Below are experts of layer 6 (counted from 0) of a mixture-of-experts language model. Rows are named down (a neuron's output weights, with its number) and show model dimensions 0-255. Each number is 200 + 40 x the weight over its row's rms, rounded and kept within 0 to 999.
Before each expert's rows: a language model's description of what the expert responds to; "raises" lists some tokens whose logits its average output raises strongly, later layers aside. This comes from a sample of Wikipedia text that the model never trained on.

# expert 8
Description: Articles after prepositions
raises: " letter", " tornado", " range"
down3,217,260,162,183,252,167,255,120,240,221,204,202,224,202,196,161,229,223,214,257,173,158,163,208,265,197,70,227,205,208,215,176,286,80,179,163,202,165,252,168,214,177,256,231,212,261,117,183,209,218,231,212,133,231,147,242,159,252,232,193,228,220,189,177,135,186,197,274,241,167,177,196,198,185,181,154,208,178,175,207,211,221,153,243,184,151,224,202,221,234,226,235,217,210,217,172,157,208,212,202,245,195,219,233,276,283,221,199,145,168,262,271,198,156,223,161,181,238,147,277,206,191,218,142,129,201,240,163,220,192,227,187,183,133,194,222,221,174,195,208,199,253,224,229,214,220,195,225,229,142,152,224,203,131,185,163,159,149,292,161,224,227,181,163,207,244,261,244,216,213,282,249,238,173,192,220,150,163,214,175,163,239,307,161,239,154,143,232,284,202,196,194,189,229,160,182,158,238,80,254,185,172,175,223,225,180,188,238,132,170,127,145,239,278,165,191,198,145,222,201,180,192,142,204,171,137,193,158,231,177,259,170,209,184,176,206,199,179,153,138,285,140,209,204,176,243,171,192,249,162,242,202,197,191,207,121

# expert 41
Description: Noun suffix pieces
raises: " and", " for", " were", " are", " of", " on"
down1,227,210,114,242,241,180,164,159,223,242,164,203,202,191,149,190,145,246,208,262,234,182,203,241,237,192,173,173,265,245,196,156,220,177,216,182,187,234,180,126,163,161,186,195,147,144,193,196,255,238,152,174,207,133,192,200,165,259,199,179,194,177,206,158,201,220,221,170,160,186,236,148,178,218,280,170,185,232,192,129,207,168,264,161,236,172,199,255,228,226,177,271,248,272,193,158,229,185,251,284,239,136,192,257,140,232,214,192,217,171,213,214,205,259,127,242,185,141,206,205,214,216,230,197,245,258,161,195,210,251,150,236,266,236,206,265,207,239,238,176,226,225,133,209,173,213,216,155,158,170,301,249,129,255,123,196,224,253,195,183,193,212,237,187,149,127,114,152,163,166,231,188,244,198,194,224,233,147,220,164,171,209,166,215,211,277,200,242,288,230,230,185,192,166,204,202,247,242,243,150,195,277,178,171,112,235,222,162,295,192,209,179,175,193,186,153,171,236,238,137,238,200,148,269,170,228,154,124,187,155,157,244,220,195,108,226,156,235,164,241,183,158,189,177,156,199,169,211,215,95,206,252,214,126,244,208

# expert 26
Description: Verbs and adverb endings
raises: " taken", " given", " been", " classified", " broken", " known"
down0,193,135,220,195,199,324,263,161,204,207,136,194,208,195,212,181,249,221,159,267,220,253,172,172,228,234,172,191,247,225,248,161,175,173,206,187,182,202,228,198,150,176,192,201,218,193,214,199,221,241,212,201,161,153,152,268,159,221,147,124,229,239,219,183,239,141,238,206,185,216,177,143,127,256,188,215,237,223,219,193,155,219,145,253,213,236,235,194,219,141,157,150,159,185,220,199,159,221,224,190,263,226,159,194,290,177,215,143,222,213,147,241,270,220,291,194,244,217,138,195,166,208,118,187,198,187,309,181,213,108,225,261,142,216,216,173,188,239,141,178,166,255,200,134,212,219,177,232,210,153,201,151,201,220,128,200,212,123,147,178,183,173,188,119,168,265,257,208,213,198,171,188,252,234,123,150,230,170,250,190,280,215,262,202,194,160,184,164,131,188,165,141,275,247,216,183,213,209,171,205,231,179,159,179,173,109,179,211,236,170,232,128,179,169,184,230,233,205,308,198,157,230,225,163,128,183,191,175,276,152,221,234,250,189,264,244,219,279,220,188,155,211,267,220,210,237,202,226,134,179,226,209,198,206,170,256

# expert 36
Description: Line starts, headings, quotes
raises: "e", "ound", "le.", "grand", "age.", "idae."
down0,180,211,206,127,179,270,181,201,181,214,172,176,204,133,195,200,170,186,243,220,228,99,150,230,225,266,184,222,228,231,270,238,253,150,203,175,180,144,199,135,212,120,147,227,162,238,205,242,176,267,221,157,248,171,201,187,174,192,220,276,215,182,133,157,231,186,220,170,217,194,130,131,104,165,231,213,192,245,281,217,240,226,167,222,194,157,186,183,146,145,76,178,230,158,131,174,161,236,178,174,125,149,170,224,195,137,132,176,243,200,175,243,205,228,146,165,193,164,199,202,230,205,181,144,236,222,194,148,192,178,198,252,228,186,213,178,132,200,230,153,167,159,174,249,270,258,214,217,202,186,161,112,243,177,175,148,138,189,252,183,243,187,203,166,219,207,171,158,221,249,237,175,186,215,185,200,187,209,179,63,147,155,234,193,199,169,156,185,302,208,182,149,250,185,188,151,188,208,207,189,209,200,192,210,189,234,199,251,197,174,142,123,241,208,167,252,240,188,177,259,226,289,119,139,227,184,172,249,243,179,222,166,149,261,176,251,232,224,237,244,173,183,220,152,233,220,187,125,231,177,228,153,154,160,232,187

# expert 39
Description: Pronouns and clause verbs
raises: " also", " not", " again", "er", " to", " here"
down1,174,193,184,167,280,226,203,161,181,294,163,145,250,197,179,277,181,235,244,193,243,210,196,162,169,174,242,248,169,158,164,192,243,255,166,175,256,178,195,196,200,213,223,217,142,144,220,236,213,225,217,258,178,234,161,240,206,202,296,219,181,172,187,236,191,225,208,199,190,125,160,200,215,149,148,205,192,168,180,179,100,244,184,161,173,230,249,325,227,267,202,211,162,177,175,198,170,204,212,161,177,170,121,206,127,264,217,175,160,151,241,210,146,161,249,250,222,199,196,209,151,244,113,202,250,163,189,152,164,200,188,240,250,212,249,212,191,200,205,282,251,229,187,218,241,184,118,228,196,194,154,170,223,166,220,202,236,230,232,156,161,111,238,186,242,240,204,183,272,210,173,150,195,265,258,202,216,223,148,244,235,224,254,210,182,172,162,279,214,237,175,258,275,167,190,128,202,221,166,195,161,241,159,161,202,296,220,149,247,206,75,200,238,198,238,222,175,128,236,203,270,98,240,214,233,150,229,193,177,206,159,232,195,176,180,188,154,219,123,172,245,214,213,212,165,187,166,217,135,215,244,195,204,270,179,214

# expert 43
Description: Table pipes, word endings
raises: "ff", " whom", " ", "less"
down2,245,246,252,172,259,130,224,179,203,167,229,197,192,177,226,164,251,221,220,229,184,270,242,237,166,192,194,158,239,186,208,178,260,215,122,247,234,232,136,152,179,147,204,244,124,192,236,220,200,149,264,181,195,154,177,221,207,222,208,150,188,208,182,178,187,198,241,236,155,166,233,261,196,219,147,202,263,197,160,246,179,143,189,187,107,186,175,227,219,139,237,214,227,217,104,224,175,199,163,118,194,195,202,236,154,181,216,139,220,192,185,172,190,260,216,213,253,200,184,199,171,253,205,204,144,139,192,130,170,204,154,236,216,208,174,186,243,197,266,135,212,213,151,181,155,139,222,213,197,244,209,223,235,188,161,218,220,143,222,143,228,190,191,167,183,149,290,227,215,214,202,152,189,228,171,146,204,228,224,170,232,169,197,139,178,148,239,256,226,228,168,244,222,118,164,284,198,145,173,209,171,162,179,236,145,201,237,164,221,214,264,287,129,152,281,198,206,179,230,226,204,217,187,188,144,133,268,185,146,216,194,250,188,160,194,148,229,84,256,226,137,178,203,243,158,306,287,234,127,274,142,168,220,168,224,275

# expert 47
Description: Product and work nouns
raises: ";", " and", " for", " on", "s", " as"
down0,157,181,160,220,156,224,261,183,167,234,110,165,203,132,107,290,238,210,182,173,145,203,212,252,216,208,212,187,153,233,139,181,232,215,190,166,213,144,225,231,257,188,235,145,207,186,193,158,207,162,218,178,219,202,211,141,279,191,203,225,228,221,130,192,212,267,220,208,201,205,151,175,112,328,179,189,259,190,155,196,177,248,220,255,198,109,177,230,184,211,168,173,239,210,170,171,162,157,192,212,191,225,231,170,220,256,179,217,184,157,104,147,261,241,224,162,300,197,161,174,215,181,226,158,238,194,180,194,236,279,237,225,238,203,185,224,136,126,225,185,208,245,163,213,162,253,217,210,195,156,149,176,162,188,221,228,164,178,168,236,242,236,243,241,206,168,158,229,240,145,205,188,187,206,139,183,263,214,205,159,153,138,214,255,213,223,225,154,222,193,279,236,192,218,206,156,172,189,256,155,121,221,135,168,146,173,208,203,163,222,87,187,122,138,187,175,185,200,304,232,213,227,218,190,187,209,224,170,254,190,206,198,255,254,190,174,201,269,241,107,281,162,196,174,158,204,201,263,196,176,273,214,152,192,151,221

# expert 42
Description: Institution name words
raises: "ing", "e,", "il", "el", "e", "ile"
down0,231,226,243,165,205,248,202,224,215,216,187,228,221,179,106,142,227,133,213,239,187,198,204,169,203,221,186,208,252,181,163,237,159,227,114,226,197,210,232,244,211,183,219,176,211,287,215,166,209,177,106,189,211,174,163,212,271,228,176,198,225,143,208,157,173,137,204,252,167,255,203,180,210,266,247,245,181,215,183,133,265,146,127,222,134,276,158,132,182,205,194,102,200,143,131,122,175,134,220,160,259,211,134,231,131,162,169,233,126,137,210,276,183,183,175,153,210,214,211,189,161,213,209,246,155,238,254,273,200,230,212,212,188,226,217,190,177,210,221,221,154,204,219,199,164,178,184,197,171,183,190,229,171,133,153,196,166,195,250,151,155,171,227,186,158,212,169,225,183,171,201,187,110,111,133,190,166,249,221,76,246,143,176,246,169,214,153,174,235,204,132,186,194,203,175,189,126,186,178,246,189,176,150,135,240,197,170,206,138,222,179,183,221,273,236,193,132,280,283,199,199,219,161,197,165,230,227,168,220,163,164,212,137,190,183,159,257,146,248,191,193,149,229,244,175,138,216,185,210,254,191,208,263,231,145,167

# expert 35
Description: Proper name modifiers
raises: "ency", "'", "ords"
down0,215,240,185,204,241,174,224,180,198,228,188,217,221,228,177,240,185,198,214,163,224,195,214,252,164,165,185,111,183,136,251,207,190,242,147,175,292,139,242,121,176,151,280,260,125,166,159,234,243,199,181,248,219,222,242,177,183,234,210,221,153,227,216,128,231,179,194,256,173,220,192,166,215,142,149,162,142,175,199,232,193,245,196,117,157,195,149,156,176,199,235,153,223,166,203,246,218,246,192,219,220,117,154,234,176,216,197,205,188,221,254,186,200,153,228,223,189,169,188,254,204,196,226,169,147,161,186,158,168,240,128,185,225,249,235,250,202,186,197,191,253,204,273,151,175,253,136,347,170,169,160,218,183,130,193,212,166,216,104,198,234,160,175,186,168,201,209,237,209,171,260,174,182,213,122,207,237,195,165,182,203,227,243,228,295,174,211,216,229,233,153,224,180,140,121,189,235,162,173,195,114,168,137,265,178,260,139,207,174,208,238,182,265,221,170,221,234,177,248,274,213,218,293,165,240,274,235,139,228,131,148,232,126,197,219,245,247,205,152,214,158,228,262,214,184,179,214,182,147,147,234,242,241,215,235,173

# expert 53
Description: Heading and taxon pieces
raises: "mar", "pl", "us", "il", "er", "pt"
down2,211,218,178,160,251,224,135,236,244,226,230,197,178,194,260,144,110,179,131,155,165,265,259,215,187,165,163,206,195,168,204,198,181,151,220,239,143,203,132,137,145,186,178,165,191,183,214,185,207,270,186,207,228,198,198,241,132,270,177,210,273,115,133,195,243,237,220,297,136,209,110,176,211,217,227,215,221,167,237,109,202,239,180,155,222,210,177,217,169,156,248,216,182,138,226,185,264,208,253,162,212,268,208,195,258,207,177,265,192,224,228,198,196,180,249,226,177,212,262,193,166,234,186,164,248,294,114,134,240,180,150,163,179,239,111,206,203,236,193,133,158,177,219,232,154,244,150,148,251,187,192,214,199,166,177,200,217,169,226,147,203,208,226,289,205,70,241,172,218,216,124,239,238,197,232,168,236,135,215,155,191,179,157,227,236,175,176,201,220,167,174,276,210,236,80,270,208,156,179,253,223,185,208,252,203,155,144,224,181,221,226,198,155,222,206,253,195,236,245,146,210,156,229,175,227,178,215,204,235,168,170,203,184,236,167,221,180,238,231,137,188,203,203,159,213,234,280,187,191,200,204,226,263,181,143,225

# expert 54
Description: Short word-internal syllables
raises: "ending", "aining", "gin", "]", "n,", "d"
down3,168,180,189,177,206,179,206,185,219,220,205,233,152,157,235,174,177,174,213,192,194,255,208,244,234,206,232,144,200,193,247,183,92,125,187,185,111,221,246,244,214,126,119,192,194,224,243,132,255,157,273,201,169,163,179,159,233,150,175,155,238,242,203,212,206,193,231,223,175,180,219,279,126,267,256,180,222,182,235,187,250,189,145,176,167,135,250,327,162,255,124,210,260,281,200,147,246,170,176,189,220,271,261,243,189,213,199,227,236,189,208,202,321,297,206,168,174,233,145,241,226,208,217,226,150,196,162,167,157,176,150,181,225,141,170,199,171,228,179,218,173,210,137,241,169,142,179,136,202,205,242,216,234,191,204,215,205,175,171,207,248,192,166,206,269,214,199,178,240,272,215,179,235,134,202,211,290,151,215,221,174,217,184,186,148,158,226,174,109,183,274,159,192,280,221,143,228,184,223,235,188,209,182,194,282,178,170,241,208,211,165,148,175,187,198,230,175,185,161,194,211,170,230,279,209,194,146,185,249,199,208,183,238,294,192,162,219,262,228,201,198,216,144,109,136,239,250,188,171,177,239,235,196,215,186,181

# expert 33
Description: Name pieces, track times
raises: "ed", "ing", "mark", "ant", "ent", "atin"
down0,147,173,199,314,180,168,198,149,156,273,154,179,224,152,138,216,161,201,214,180,227,220,154,151,157,168,145,203,260,210,214,117,269,100,197,221,177,219,206,260,170,173,204,192,206,256,217,135,252,193,196,216,133,141,127,210,245,200,184,208,182,293,227,124,231,196,215,188,216,195,187,202,188,235,165,177,151,185,240,185,185,182,204,183,187,183,258,189,144,183,223,195,236,273,198,255,239,217,175,266,206,229,221,126,279,167,227,221,221,202,150,256,236,165,218,150,262,163,221,173,204,170,200,159,149,238,209,213,171,175,249,198,227,241,178,169,157,211,285,181,236,279,213,185,187,200,187,139,156,198,133,197,161,150,132,202,256,199,180,131,277,211,234,199,167,194,183,155,132,235,248,143,262,218,210,198,209,270,227,342,161,164,181,236,150,176,134,125,222,244,159,202,253,197,197,229,192,152,177,194,203,204,144,255,182,215,201,210,170,144,243,217,174,212,85,166,230,219,156,176,271,264,182,206,200,243,218,195,226,198,160,198,214,233,234,221,139,200,186,122,207,160,176,211,178,203,148,178,159,242,228,242,207,170,158,258

# expert 5
Description: List field separators
raises: "-", "â", "|", "”", "\n", " range"
down0,205,213,235,248,228,190,233,174,209,199,187,169,174,228,197,184,154,316,268,191,229,217,249,229,291,170,162,128,200,217,154,193,207,205,222,242,203,211,229,214,232,113,119,279,210,140,209,197,232,211,208,182,191,248,146,179,196,240,202,205,227,221,220,210,224,206,173,174,224,124,155,210,292,164,229,196,247,189,254,188,244,167,185,138,189,256,305,133,217,159,185,263,208,221,200,206,241,279,237,203,206,167,243,190,193,196,242,154,222,216,262,215,224,216,162,125,180,230,210,197,155,162,221,188,185,178,178,206,222,224,183,147,160,222,215,204,216,109,189,165,113,147,130,204,199,248,174,170,175,200,219,187,210,220,146,212,212,148,108,244,265,214,201,217,226,229,251,178,236,210,170,274,237,182,260,227,218,181,271,299,164,218,217,149,171,178,147,244,225,215,120,227,192,101,172,184,190,115,259,288,176,178,212,187,231,184,219,180,173,138,208,268,162,145,219,213,161,197,178,220,220,270,176,191,252,266,208,227,232,234,189,177,285,290,156,169,118,148,233,186,195,219,245,208,205,155,281,167,201,141,192,208,205,217,219,212